{"d_expert": 64, "moe_layers": [0, 1, 2, 3, 4, 5, 6, 7, 8, 9, 10, 11, 12, 13], "router_score": "softmax", "normalize_top_k": true, "balance_loss": 0.00232, "balance_bias": false, "vocab_size": 2048, "norm": "rmsnorm", "tie_embeddings": "early", "optimizer": "soap_variant", "beta2": 0.99, "grad_clip": 1.0, "train_tokens": 472000000, "steps": 3251, "dataset": "wikipedia_en"}
Below are experts of layer 5 (counted from 0) of a mixture-of-experts language model. Rows are named router (the router's row for the expert), up (a neuron's input weights, with its number) and show model dimensions 0-63. Each number is 128 + 32 x the weight over its row's rms, rounded and kept within 0 to 255. Numbers have three digits each.
Before each expert's rows: a language model's description of what the expert responds to; "mostly gets" lists some tokens that are sent to it at least half of the time. This comes from a sample of Wikipedia text that the model never trained on.

# expert 37
Description: Starts of section headings and table or list labels after == or pipes, such as Music, Biography, Playing career, See also, Area.
mostly gets: "Personal", "Career", "See", "History", " Country", " List"
router:194111172099099086128159114110136147128122149082089164127139145163146171119148171160174096140126124118097084155067139176108109061084124074090114152195112150117133156112121168094179107103116140
up0:198086178174144122170150088141182167125068086115120112114143174155114171149110113115109108114155052141170204123139177133089140160147099084140108124095127109160140102171116167149096122163123101
up1:111113044145169079105153109212125167095122149142153147127131116104153091149075134192150145117193141078110158171150167147153164131132161116187137160166135170134089128148098151097159154176133091
up2:090152167110143100074146115170148142143090173114141151113121159175157127127142120131145047133148183078164149141104081105165133143100093113164078135127120087169214147138171105045144135101125113
up3:132111149113134174123123126131109124127162172062110101148141084138125116087154117129148109148117100150104139150212179120149125117137144073052149121142122146094138137128123129113142083116096080
up4:130132122159096112090137132102160128105200100113159196139136164138114106106082184175105116109163149100132158144127104168119104127123174105158125147112124081132127085166099163202133112109163175
up5:168153121110116075131172163114166149155152123120103152147142069196119192108080071124130114126122226159183134096138120112120106062109163138139121127099093122124083159122095147104196155078082116
up6:132119149098136146072108164139161159146103066181138160150105167148188194085037100170176125149162154106138164140095122110102147153073098146124173148121109139151141122071113101119070081112203097
up7:131099101174156150147140146121090112115049159141118124106129118160165104123060130098066165111156085157150074142056090104184151120162109144112147090173157172108141173140166108114059091061158142
up8:189087115111077180122127147100109124210084156156116136140131141130172130116127109144140126116171128133202120129126134116131152149068179181079166103192135140164151114085102096158092089114160147
up9:121146081132142133129149105083098165153128109137146108097026124137127094148106117180117125138118159117132114131055182078133097111121149093109164208133071111127070138132088140123122145156127162
up10:170141145121155126181103080187148142100092146098124154108144111129188115120091142163077124123100144089172157130132107068203133154163105072082130108147123166131134136119117184133186118129125083
up11:087098152145181116123162119152120141188135102162183148114105106149077134168073115162130121128142143096195156094097159152156152149183131048136120124201133113150112100107100146127135126162113151
up12:104160144127111141107104089199112150134170124122084127096099114178178145131094117133106135131149083120124105122092148093118163078112163110165137122110105141124131136152182134077177112160129082
up13:080089103126194154032133203175125122076108147111085132103151140119100072107116125103155141150148138089118140117101121107147123128157100073146136107154142168136092101159169136099113101134107119
up14:124112121162121117189138107098080136063086183131134091138099106143157146158174088170067127160175144097139159154084082185154241107144140114105115115135097161110176128092159139120121084160131142
up15:150134156164135123070148155134095146072161167129116102109128181142137079122161208116115090152143133120102120149000150124123126121208124104157171120142124120154093124096076153149089144125130181
up16:183090126107136076137114116179097208107151095114138140144102156081106115127151149139146176133156164151149140151175110147142127093138095165130081080140160145125128188110106171155118094101120146
up17:088125109212112115099136125103140115113162110124150134136130129148169142080172158108144144085151111147175091115064122158103116109107179142153154139111108096125099148155114168142172089110091182
up18:123185188132153134173157133158091126099138172178089109105143115153134117090120085118140076110138109161168136124107156160151164139194134140127098048175132142116170122096149177083146113097149124
up19:114126164162114151141164116169138175162148112140099112134132128075084127114137159133134075105085168159104118107119096161120167127148140157095102142057103185169144173125162107091103144117101156
up20:105144151060177074100105118195149156178128179077153105184117074196151125074154116107108143133162164112136065083125081128106120078150120114119114078160093159102134116120138177158146097133138089
up21:177114173154172124135118162114229166150134121101129125083145145149174130142092089075158096152191074135079128119152185093119127165142029118092095070085131117130129142154184115171175133035072076
up22:137138131165109173090156096131101135096160171093171158167104097102108080147061139183153115126147150177095143216065139183155101119121111136113113191090152139098147143109176151166122149115097199
up23:087176102178136116162127103137172046143124119122088109162076167129095140104115147069095153081088119130125111128116142127117159093139138118129182072146142132058157099143167113159140137153119143
up24:118014038127139158079142105171129101089106140056128176095137109139108141129103128171126141102130099131147116072130099147083093104226129110140104111109113174120166140135113111104104121072109106
up25:093118124182100128146117124130109086170110115106100131110090118167129101117109223106097079150132103121252099133089135156140144100128142165151132118124178175147093136100088133117146158158142089
up26:183031102112058192111170124148108205136151132155119097163100098097155162083123161119192163149128139174127157134176135139135130108090140129146096178188119147127139181121123158116131097122116130
up27:167127150104192075128117135109126060132178114088105117156165103164179106114144130115112060151163203115151087100122148160128135129103118111106106151128156168130151100129127144151196120114128163
up28:114141125078135113106098168138116129109129175138081153130208120162186115110119223102134133128128142130035100135112085114053125122160165137132143082043057168151093126146164072096137094134104112
up29:125133080100141084092136180158117107156116122104053136134127129156084166108141146091151148179107108185196172135110160088134112151144134140087144175115133158153159111092156136048168111119078134
up30:122109110119127144123129169118111210062106193148175170119117125171150114064096181126110137137141116166161130053155135144127167160156108129094172126163140174174104074125127128114122123151099134
up31:103141196139153082124116133093105159093110190152198154106122126117088102189095067123174158145111097087121147068130105101136110121210126089204144148148161151131159103166105166092139138074144083
up32:109172104126111150090153167153138150144135209145194115132107173169100145106085118132146078118118137109106070133153161126124092113180153107072085046141104109064090135135129118084143101055071173
up33:131168150187157091077131082109095099111067155111134178155077127140124129119138202184092103156160090087107143129064129098192180125070173180168137142168089116186155138129163116103121143066158087
up34:067161166112088142153119132152076136101129088095168060125085123113147144155104104081188115141147154160113120156117116197116119084140185110147091113176123189139138139143135144129155160091142100
up35:148120150158119088156117155149139129128112151149080138149112196123152154130163111110073134161140150148114149074143099156143132109153119124137061071133081152051146213154137199145145089175110165
up36:146121104123053112189136218129131117141155180150099085191067135150187113110147122155142103109118123156090097113095117080140177124115135147117140118154117103122109089152094163109116106145104067
up37:124139062079179104120083093138147120132180122105115146147062075143164116077060134137110160179154154121101105116109152113188109093097115108133091116159099078125133132111144100159140149121174162
up38:139140135067110076175099128074105125127136104110161150116133132085124145109153141188083126134131169123127117092112135112145160115099101134159130108184096101120101133155113137078148131162151180
up39:141117104105133137174141137112073176101132128120130166129175139158088167064075180094135144108159180142141171150110113105106098148165154128158111099155094115061106149121167113076158175126122121
up40:079161147153127154117072097167107093147097212071158165090045083115135221083164123127164152120149167080076084162106096157123117179107105130099105145131084171160129148140123128158140115139107157
up41:123129060142094090118160153163128116158156161191133074091140134161098135132153126094126126180091116127080091122152115161134188118201082133124122151148078112127141105121151152057118097163110082
up42:128114125166110144077136119079142104146087100106095128124126145142128149135161133103158126137083147105127086126124086087079121072123156115114159121106140166150059192152159095126042115054103130
up43:138099154073168099093140139123109141143098115097115118061058119135201139157100132125108165121167196046141147116107126082120152097141106116177154114151145124095158132163145122150094122111083116
up44:129136160113150110106133119083064100062116154121097130105102107109159087128146124129077085143114197077176184126077119118066095127131116122113130139142152131082184119150196165103112142057163079
up45:100145128150118081153135106150145158138185095110137119146170109115238117135122105115101090115129131144168145107147127122174172112186113129141126058210145113099111193196119132046102138058111100
up46:158097214168141076110103116143105098114067140112121168130097065091180100127084162137122150164130113091119138114111186124073147158086125069120104135106131111108110121175133127131105074129183119
up47:163157095128144082138160148121165111114174140148103103164160126173111216170109177114181112152112168174088196124097178169154168088160138138151188166135142133154086129138181157156091151120070172
up48:162127126193115116135156171177118147184107159141194114120150130147173084154141093141055097119032125128100097143114116106101163113139097116141134046096158096175120082106079187107175098136210150
up49:122088140124121188097123163124088114150082117153103185126119107173108162089142113190077172150126123108076098138126082115170143127170105104128158063111092138168115083110143130131135177147140105
up50:144126103127169171123112119176129173096142106111209111099094132138115158098157109111178059126138159094135125139107072201077138132113133181128114171097110155160140057150164171071142146114141111
up51:191114178071102138177140152147092149148137102088131136140104095151125209126157190073138141142135155165141160105102087091147140151124167106162117097155082147142112138130131109131078158076050112
up52:219192115104120119140123142119153139168134142133094160087070111152103179119218120117141124152140151123150120145130079140153169134066124148059134162141112174165164104048159197136103169127151131
up53:085090156148131106112114106128134127145109154137154171088190139085161133104127123116086141121117148175152201043195158135181114204125132152150075123084147131168168157141174095111167156107098116
up54:207051131101127075078143136134126144165168109116151108099113126137124097089112129163194171133080160077127134123123091177078121172089083175200136145186139132142142078147150144148122140127117158
up55:151120195090105164150152107210159166092109104141127099176138107142168134164138116116139071192095179113150100109114093075118173148155110155109151137115103154159100079114144152045162108164118171
up56:091103094161090115136190133139135130166130145110097131139146106124134142155091165126165145146156151181189159100165066146119142160127153115140062139069210137122087157158059166176187147137105132
up57:153146131134085126125142122102122183103136075146126104155138163137140103208157175124141126150212185115135118134119183193113136085116147114138128106151104105141083094142126130091147173105134143
up58:159132136107178132098144123155160153164094125080184178111093176126142124134135104108086125188091116124136097138008139153199155121103158123139154153068103065142119162103129092123088107073084126
up59:151095082093156157196113137146110152109107143120128152149080112118108114135127107137128112149104165127104168142098155114187148115108098135136161117165142129121077188165067086068090154125175151
up60:158151189090159182105157118126128224139124140157084145117124119155153133135120152152180109149131147185147112083088161124110139143112163152176103111183112121086139145114107128147133095152154151
up61:146096119129080111111063169124044159128145137075123127134161158189158126144142138124130137129143138093147099176116221136140100104154122148160116145143142147142136085152104050142185175143108188
up62:128199163189125141140068130067209167130124148121168135104191139104186168155145043152094138132115155129140111156098118057127134126133090129111093138164153158111119164081181140112109107161106163
up63:146131159106068149060141135108107170141158132115136135141119136144199149084147185131142110155141167128149143092113179179157127143092133101134100126159119133149079090105087150131189156115095152

# expert 30
Description: The piece od inside words like Voodoo, gastropod, good, odyssey, plus G/Go in God and spaces, dashes and signs in score tables.
mostly gets: "od", "rd", "+", "€", " Best", " their"
router:119109182080116160133181190119140114137082106124135174145090079117117117081112209080155159130113134141110077162144161119099121117100109176132098116145102102086166145091140131126150195111090118
up0:207189137106129136064183133175057121175066159090127102087101157147061111189173109095157141132112183108138098134134141101142134095208146149079128148098144195156110129114131149074133169127124112
up1:102147129112138151124127143139056188104175130170128110199144161118154183126130127152115160134092150087211124123108140144098143118169138142106081116123114133100119123128162106110152133118159139
up2:132153154135114144119123141134141177127157131164115175088108128155127135110116136105199166200145139214073167096120129141084143072151133087121100130140113124155089134118147086145138255084152112
up3:182133134083130124071178165149123136047099144097139130154109145113177154112131107143174237135115129138159151122117129149123148087153133144141121101089137154111156144140137190096168115107146177
up4:158083158128109155098145142120121166159133168109156119150129155107131079053156228169083123164092148161124086124127157134118158101002125133135105114166151137161130137093129111137107153116093107
up5:085124111119134133152118134145149153085102135087191184117139124116160173131138118111087144157191162090158176154123152203117108127155127148124064163191135137138125076134146138098158142162108121
up6:144102143107124193125115128137122140135186101145150089147197101169105108063167163175099091175082143090126084098123116127091089074134173098099093214138156113143091193123138159169134166129103163
up7:152074134105156142102167106113109145080076190175143085118167176025147135148110118120125121128129154148109135190112102111159185134157119107167067144107106097125143147127127098159157220148073101
up8:110155096093143162100093158110118120122070141208156065111139082110140104122138142120086130104134108161128132158131082152149141099129145169136107090169076125171114106139163090161149163128072170
up9:121103163145142052109143136106083130142076116123138079137108084092110113085125073127113118137129097179170088178058108106103132114111108137115124125141106207062134146229135156107110169087085139
up10:124119106142133109109198114113123158173117175143126161153114152171126137055155122099090141148123131113080142083133151118116104210099144088124104123130114118095102146112136105143141086091164132
up11:130092128179138156133118178144089199042077135072144113161104123109148120154136123125114114161112165137171152174128130140141085152159136081115066082099133139155069140113104104133165127131170133
up12:142086185132098141073184105114096042111100151049132097181104166135181136094110129182175090116082112103138089098190091145125177122150128172077132149148108124145151128116142117105200148143156139
up13:143124086171134188092097109078180157082065126071123140155151111134130128093133198086131114139146134161135161096124138142099159108058098071206156095147150123089092110166095094131123134076152153
up14:104092169138131134114168179141166165063151149167114116109114083083126169056145121081166121156144162131140144124126153097122129130125147059141089072119115145128079146090157118219172126018163111
up15:092117201175141109070127180178122113115138214064108113164085120131154131105139184112103169125094132147148082132066099132143118095127185131138158125124151084161094125168111186119111178118132119
up16:163127122130125129141122176157142108172118136107145166102087156123153145164125135193096103129091144163144132116092185099119135143117105115084115100119068126092107069107148166106138072100179169
up17:116100131146142082111111164183142103131147132133160086163150063143142099198147137121129165131089163122074108085184152083102109052129136147107078150085089118099112097138112135103127149043100083
up18:115152123126113156049122140101124113117155138134108192167071124138124151093131145145101145145106187141127107143135054146161103156084122165138103097076088176174153081120090102129127155133102116
up19:192110081146124202125136091110198138127110127099073137130076161102104156154123101117110191165173083072133172120142152061152133119087116091095080152109077153089083142124144092162110157133113118
up20:115154138121116151141155070149186144156147141190220128130093143074118102127123127133105164124054154127221131146099190122120163133085147098132069089067122149106084155151159115094128110194129131
up21:169140100121133148124141103141115127185098133109087107063151068150072167082109190136128082122101205152143159101109107176111143132095148164148153126150073102095096098158113179147189097156107187
up22:076130134085134180102117164145122163143125064110157132128148153176077083114148120143109115076121132142148103116079120063109237148115150161132130125073054159155132120082125144172090167115089179
up23:142123186162169149120178125091165158120128088156070123148156121121116145137135118073155135115085148173146093115125105105128135113120120145142122105122096195108122105142120137099181130054138144
up24:121104063136132147056159093102133090097143122145178111169155090179123108077070167084127114163105173142110087092111105122137163138161134170127109098115119073108118119163113123141136120122135170
up25:114132133201173133080126111092174131079103210079171143125120123104127144116095204142157133192146202104132134143129112103121145127100102115109130186188102163210132131139147153147120083133187118
up26:078078136144123112137140185123139143084102188135117117168157105085120132106130135152197112117084188153174093146134074100164191099170136120087138177138099188098080130075126133133143128186106195
up27:135167121175171147123166190104167117174180127109140120123240088150089073150132168172171135101157128123134098114132160096112146118109192132143116115111130183116177080147135155189165084122123095
up28:112089167214163134138164127105100145175124145114135094117130155178140182129091119107120115182102117145129055126147187091147110165076088141094101080124185127079082131130102110156155128115089109
up29:155101110150094075107145111055110099148089115096109171150096157105147115144171156164149174125085133136111171099079157121120138141168103147147085098168099132161154104107133107157116128125083128
up30:121071124097159082071127187147147135123052130163099150131093146141074124112124159143147159151137129150117182133172118125146115151138117131134136115172088145120123137129190104137173136145084126
up31:144084121104110184038111169077149103101187140107137194177107109099143120108115137113056150155117126180120116104110093166135080073168137104110071077117103111137104116120115104154152152045134163
up32:164155125197166116097125189159155135147153124101101170133094074121107159088200143161140138100158133108121118142143159119127176117134127134127128154083120108154104205079124146110151135070188148
up33:114172164139164177100134182077146092174129057116148173187119093140103152113087111102111130113126111157164170105118162136120198132125152114086081143109104141169176091143117122118143131120138139
up34:199122097123119143118119113073155149134101110112073120152144151119183134071106182092111151124097147126149106117115161135159122132124167126074103098196116238075104104127146143127165115184088141
up35:181080092138145120093146133082097118128175122144172069111114144144112128146138139163097078139101198132138090114137144156054091130087131149146061105121112143074097158122172113182177150155139130
up36:121174176098127127083125192165156146094117143120111133247071138137165125157117126166093169146179225102112133132104109185089189089121150124094173127171116122143083129114127109165172175101116157
up37:173107176099096124083095148142113154136131121086175151198061122158108176122120134047202127157138059140119102152158174093160122117130202140123122115186108131067105116150139103110115096142134132
up38:187161140157130129111140145109169094106106124130122101118128146079163131112120109133125120164172185086118161157145144112103138186109136141172094024119132115134151080096188161173136186077187158
up39:147061110074126159084122113165117115135090130083116116162128117124117142124168141070092146098129124088105171155050097045177147133107092162075172116146171090155087060164158161129110131056143116
up40:132130100183128076059111104155118101171070203146129138136094104062131163163213147109134134149144157114146074179095094145138175158098134113094091184130146132104134198083105150120187145079174089
up41:131171189154114082115127186085164162100143121114058111120093116122115083105123149101126163134150120111171141108154163150151168104172122163064137097070114129155151169145154121113143120146081095
up42:157103133093138082087138172146102155108123122116094104127156117116158101128137155102115161147142149112146160121154176065168137111121125182154127101146164178130107143066157150172167184110064139
up43:166110144160131165098117078156132163070128190088121201110141116075141099125128125123178136128118130145210128178153099109112079120129178109161139068128107160167090123128122143136078192110142069
up44:154084140094069181114110158114111199129139112072196100125136142116111134111133125134199195122086169121141133138081156165122142094096199171216150195125132213146088100139145132087100178112105114
up45:088107149122158139115194171158134119127108098099144165130113116110119154138172133123167123119085146132172114166136092152184119150172178134112163118098158106133123150120206121112173152095108145
up46:144044144076065136145117082147174131137131039121154082155119103171092100136134083106095162068130158150142129088137124128186103112124135167119101092171085154037116116154184138143147075096111185
up47:124084149189142149072114078070158124132109152139151051147119133148121092137086180122112122123114110126143078141135130093126165127062167058119157114064135072152129133196123068103112147132111076
up48:114094175107159098110131150152141131216147161127069138148098165161134195154098172098152146172113123141150140119083143127111138124119108037077171122176084162138087160166139120127156120160122115
up49:171115132174121175095128152069127155179120081104090073130096108138163129106078145121130117156127089111116155178109094156106126077101130152114097147144091134122141130156143160071098135145075106
up50:147143127152139106181155109123140184065093166133119205157121128129155145145110167133118188208139156144230149136091126069150096100108142100102112171032093142132164085100152110171104162088122101
up51:111131104189139184085102134153076145168153080127117172150050136162088118107150104105157193140157092167129135147152062165174191122168087102133168101161127105113084180179111138150130180138101140
up52:117124116151079141115151129118129123133148166152123149148129106110149184067158163161140083145129136091169135127109142132191177149099126110119118125060068087136064088116137100123140128126085117
up53:148122113131163090071158181130119105115129185105116089113156114127132110176100135147127175128086152179125185148066130073178077108091142148167082141157115194076135113088084145115181145144091143
up54:153101130091137088085139148152124143113054113144151165137113068136104186089114145142159092188154157152192092090106160174125124104138133143163130135076102134183101175103101056108148109083107159
up55:094129162106078106098153067139140131145139052158136085159160072111159111118201094116125143141106174110190103137122177130219114094089173109116079146143113165187163110102109146123123111101054126
up56:141164141085143156149177096133109128147174135177198166119075130110157162140140140170167204170113080148153100071152117199111152118126138100144069121124092171066160135120199129198124112183147098
up57:150137097156129105159132216118084117108134116079118139123109134139128104087136124140113133171122092112111110095102136142159153068176154141089062122163157139108131111118172175141140153102100141
up58:140152124107172135111091176070140142133077188065112159100177142190128165117149138128141108148175120111173089093114117160151182128174117144103124106130141144158137178102165181101124113124112151
up59:095095143157097164107174081162108195164149101123125179120065128158074142161132158112084139142126142123120081113121095099190139077158118172087179147089062110137189113167186132193116125097093162
up60:105137070113201100111127150153150121116140160142151170165085108174098161080113139127143100194109157101146097111163204146154151138094131149079085164108066121067113126136141138228146076141118156
up61:112148133147164107083148151158122107175137132145081122115119144188162125178179171179155142141161195187144130118117103148107101136105172132155123134169122126186122138096188171112093131080123102
up62:116117067123130175106176116128115138113086156151204137141126124127116098128183094148137216134105127194133167125136064120183140101122130199125148134114163117102125116180118147139077153131069119
up63:159133119130135056148111110106103144105149085141194105167110145100083110123134155132163152169125135128065111116155136213146184172087140108135073120116122192082113122139136132197172156141118054

# expert 27
Description: The letter o ending or inside words, such as audi-o, Filipin-o, radi-o, Delan-o, plus table pipes and commas.
mostly gets: "o", "io", "os", "ology", " on", " so"
router:074171136103113084154056091174132155129109101124140112171117052152127157185127190113141121089109181110120152112126136105165114176146149136084087175076133116111135113084091160086091210174122142
up0:160097198168194141100078132147111109101161162161131135139031123109103129128131134127101135143148117137110127118098173105146121151089148188058136183116139113198175095132121078142077154114135174
up1:163187142123146081140166135129119152092131132104115114152114078116108132091091142129146118143093154135165096133080128159176179131090111173117130139149107178135127114157149098131086161111161107
up2:118118156190145180110122093100139148145148119121160125150079085143117112135133142158125107101002129154087124115145175168126126056122110126096086122128139089156103130138138227111136147103070191
up3:096108181134208130130102143101091116128127136157174193141184166174141156158154156129107123143126169171115133139174153102160145111163124141142106180158110116092082103125162151088191086119120110
up4:137186133138096101114100110141114159170190062121121104100148166121147168119154143126122123193179125149080125137145139129172160074065152118118063170082107160106066094159043117144156202128088163
up5:148101130096108127109101154121128183133115102139160109135083095127105134137147105134113139157133132113115181164146119138131120106109121088109098188196129121150092106066141115215147157148161106
up6:128110149151086101059160146182127164098113087146137137022159052121195139160133123122121055161120131147101148150086127126115149124093191083143138132147139123093125083156077143165120133056134179
up7:100083146092169111095087134126110141164148167140117107137049130122119065109110221117139121124118096141088081126155135112113141115089174116121141092132126040182122127141161141192138175158099155
up8:149120134138145198061130114152146132134117105127138167097116165135136159081085215123119132147128129132170117068105101115157096193150167151084145145176097122141109176126112121127187104157155073
up9:149126176119150115170118082122141121183162137064085115168097131138129117175147130180130111170062107133143188088119144103193154094146135084137127144123156179125145121168083136162173127101143098
up10:099147119119153079158182154113156157164166158072140099065095077114101125170208103098127146137122135156145117152154099107129141131135161111121093181104112106101065102150169130138156183109114047
up11:167090100119170079154086117157165155149127110101142137151121123112139169173142120141127127116135198127133134120149099143160076156114169151098146113108084106134134057188143112145102048101099120
up12:111119181132172151078095158110143102101139128068135154142100144162151135137088077175060114069139175132151126117107150043120158094163138099180122116171132103105161131109092161154087132137078119
up13:133149089162060174070124099114076147153141182057080076184076076179130101161058107124152072129147168085133154164146148119181129071149116104130106121117159106100136144116158132076115137131152132
up14:161170141116126133107127091177131145135148103125128086120132068072100108117159136130172174114150176102108204132141190125148158139121145096132144166096110088124124155158134134170109076117187102
up15:125123135130184076140099144130124149157111149130141167140130107107096096125134124197092131123208217121136103112163152112155136166073172125146119129134096151117125108158100105132075102124108131
up16:170129099168157141103125140160157118088142137105129114145125121121162083137111079140089130167114121125176066151140122142157129101179088102071092140112106134106129168169105091095171119130124127
up17:176125125089138139096044138077163101113151152098113119112104176193155169091103120117144141091112157139142077132077166153147114111139182156117128111122124137116089139131092181138158136153169126
up18:144136144154176131124140119156083113150161140088148130170171144112124105135107111168132074162140145143183179204084123081130138181115211159103152105153164170054121059078133074116135100125139095
up19:126153062141099141143138106166077159229142129057122072181102116149145133101108146125112124143149098118126158102168092109118134144112150080105136126094073185129108112126130163137095129139109124
up20:136084128095087152139020116141150197082081121144134169136122169216156130108151121101130105116162112173147125101147124107165095127164136129144178148112155136132148108178140131121142094135117148
up21:121161146120125227095103102106103118122127141129135121134168096139174142176153128189113115224171164137097153176181113125094130096112130151073099138147136151140113059128143143132109157117136108
up22:138161098152140159139113110195061135056208137136128149111161160122186098136096108110115125179126169069144194115111135102154151117152117048097121081164096141126087098102081179156158104158123125
up23:133133156145152146154095094155138172107133166134134062103146090181168132126107137138140113136128156132164089155127168087141204111133095124124116144099100108096097149082126114129122100160143152
up24:163118109096108106095121073135174138177165127075147076050108096171168192121142115094082136138113126161153168148125173119119099128141173133104153095039142150135143116143099132179177157042098108
up25:145115126124110064104117189102145145108159137136107155179152134098151158136203122081074125114087172139140124095119132093145152100095108176099176097117126172196145177165108125091134168148111064
up26:106205105175147153137092138166128131144171169131158126130108124126126177183123065170178094122095151138135178128078130129145157107131103113110108111078124155177170127157120135135166159107136162
up27:133168133139185115112128158118154210086119172133132134179123091169124182157098109107171132111117119126182191146076075087114146132096111101158136139135124136094098137133077165155120117172122183
up28:109164122086138095076115139138130176134153075156051068105128145141135128041110070131178130106120154094147125129113161081152120149099148137050097117146069152127095150131103102138168158076101156
up29:096129123128117062071112229122064145086112102117140134131137136134121107167126180152138118196124187138108147119072191104116186160180109093096123147119166140070172097130082169120145122123122062
up30:082163127123129122142128115103119171183144155092137180124173113114159161123107101103174169171172139125140196103102156150227148137090154079106070172148081180104112132110166121160123138162080128
up31:134127081154142053139099069143050100182159183107180126129131121164120110176177114159108131133093145128153121144099145129083179099130159127136101174172158163057121170148154095116080111171139087
up32:115128125154169151132105234154125153103142072016110118134205124138130164102142145099132056139080136122131108120135100091119109203141145137128117101127123215131156164143185113134169136107109088
up33:149177162128155099141137116139126122151106102109109105178171101117101098156087129121130023089093200185149121133090137128095170092137139171156117131120120139096081098126110146205167159087109120
up34:155124081115107196099105118059112189135103132145183146140097093109172208102104099122142124114089121137069137105111120161149122077125177125118099119149089065115133069108114108125146100110176142
up35:128133113090172129144196144153096192173079089107099130128100134112160198143112134122111108232101095091120151131095129131152178123098138137102108103098109170126114115198180134139082179114134077
up36:132069131071117118085088074087120126119089146098115060099112119150131143085167149115046138081111148169130109118101182157145146137157086094075154142055113095127120182103154179124176100151109131
up37:175142073168132088095082069184139149157154129138192165144129095138131139125138152153131192086131142136152133116135165108115191156137113125073089155076167135065094124122099105188150126141115118
up38:079105140205159109142113126151066105143118121104134126155101104139172121138131071142206106138135159113110146161133105094081110137180148180114114192076102117098077113152119134109139178143107154
up39:081073109119130060120094116176178150104105208141182147150128114086213139114158177131095126120134130116152140088127090139149127122084085197136076154078114143110046154146150093116109118133157140
up40:115091196160075133093134080115110148137147095135173108144148142113124104069068115135153145141060171127103159033092170119154154152110128065130041159133144115148169104094149097116147196100145110
up41:069084072120141146120150101147121137114157124156157128122121104132161187107124098155067158104123142140150153081159125179189129071161151107066109146133147109154069107095183109146100156105102102
up42:163062098104180156136089060072118126085102120163079111158105145131102091083109171132121111120158143125115185129146098084157111147084154101108145194085094095159085130109106110171130137096198107
up43:151135133141157145166123130163141168131154157088104190121081117125124181061145146152131189181072141133124136110145193170175163143144173158108121059144144150141096173095127134139123178114116092
up44:164124092126166119124104124067106123119131138044130124169169136139126150133150131169098083141049167152162079144141140148164142115082156110086105105127118063172115111113090109082158138128133148
up45:154130137199163088149100167106085139083193141132095140174173208033110086124112150121131163121125121160138155176137084130119125110152129081107080120083063199168146096135101156143097165115079106
up46:129168136121120095083130139153141111127143112118131172117136089089145131112166112191145090087174188157153182155172132185173167138090082106102129168123128158136158125150098125133152156108132144
up47:098103186115142124128092105102129149127109082135042135107130122134143133033151062169107150121175137124127164080143099147155112116123174136068127141117126073149083059075113127154161151076187104
up48:183170114118174136085075095105129142147136136112153142108149138069146108143139152073108206130139149123147199139067099101188150140153119168157110145138112127082113095163138160087101143070115102
up49:057172131120153103117103126153159113130092136120159108120149147162150092069160124087178108126162147087160159116086124162181123135106068105131124114124136091115104164106097152149118075124099139
up50:184144114111142164140133096098179174203143168137154110113118150102094075125144095139161083056167147169148133107092062130134130094133134133061098123103155090117153099150165102127115086172162112
up51:075078117138115124100117208146146154155130110086145162139171103200161139145129078124161135145081186180168132178154156186084093166120127073092165091132144176103089096181115137164121093121125145
up52:123072114101201189086141107117139142136080077159155128163148140072129155169119217154185146136086143133186137077130144077135168144169114116125152093122111130139088107121103132124168070149090078
up53:096144097119148173124120094076101139077186151054117149111175132089186155171143123118190086124140189134121182109109092121112139143103133112057118103149107111175165119117133122098144116119130136
up54:122086116177177124112164121112100108196136136115077082181125093151132120128130122132107198146173100155077119186152117118203118154134169123094159136137138098188125120148121176154148176044098046
up55:106114126160178115127122163132157140175118082144127152104101213113127146091125182111137140109078126155114051118144151101132124131093083162057130108142113196202102134110190191137164148168124077
up56:159119115180141128121121132148132179102110138116183085139129121110109154156160083207139127158153154116076178103078152210111163147142149120127074230125158138125137140134137178113113144102155053
up57:151144149121174120125087118142110211082129116152142125141134065144106087147139140119190101121100141145166143174148139211111072124095131145080136164118077133117080118130166086111157128098140138
up58:107158135121116109115086135132091105169098097128125179084117155132149135108171126133183101155089184111081081165126161113171133101072107139087079173111093102148120117128115142109081088054146081
up59:117119149135127140146102153161138129177137114101137186106096144141091107104150109154155162128074237086119154204151129062180121096138134188131116124137138140122110151145206080115167178138111153
up60:151149131074133112123095187163114152149178123117091074145092159092202156174128126114145127106140126161163178174120054088142133156116098167107113131144135127137126123116135107147118126179154088
up61:055140098117118136075124145164162189070114145108110169116081123142089156128137109164161140114179090111157078082146122112147199109115135114136105089139102152143072130108066163133043173091149138
up62:142169112145186091120075133124128027175162148137138093105134179084104127167112080150169148151084092092158129193113147113120144120172087144136129107096150138124148081183082100184122137125095100
up63:147124146091101121097146182116193194136129160113096141093126131172112139127106102146149158176096083101219119138114136100097115148197097188122179107133151179121121127154166164110160133110127168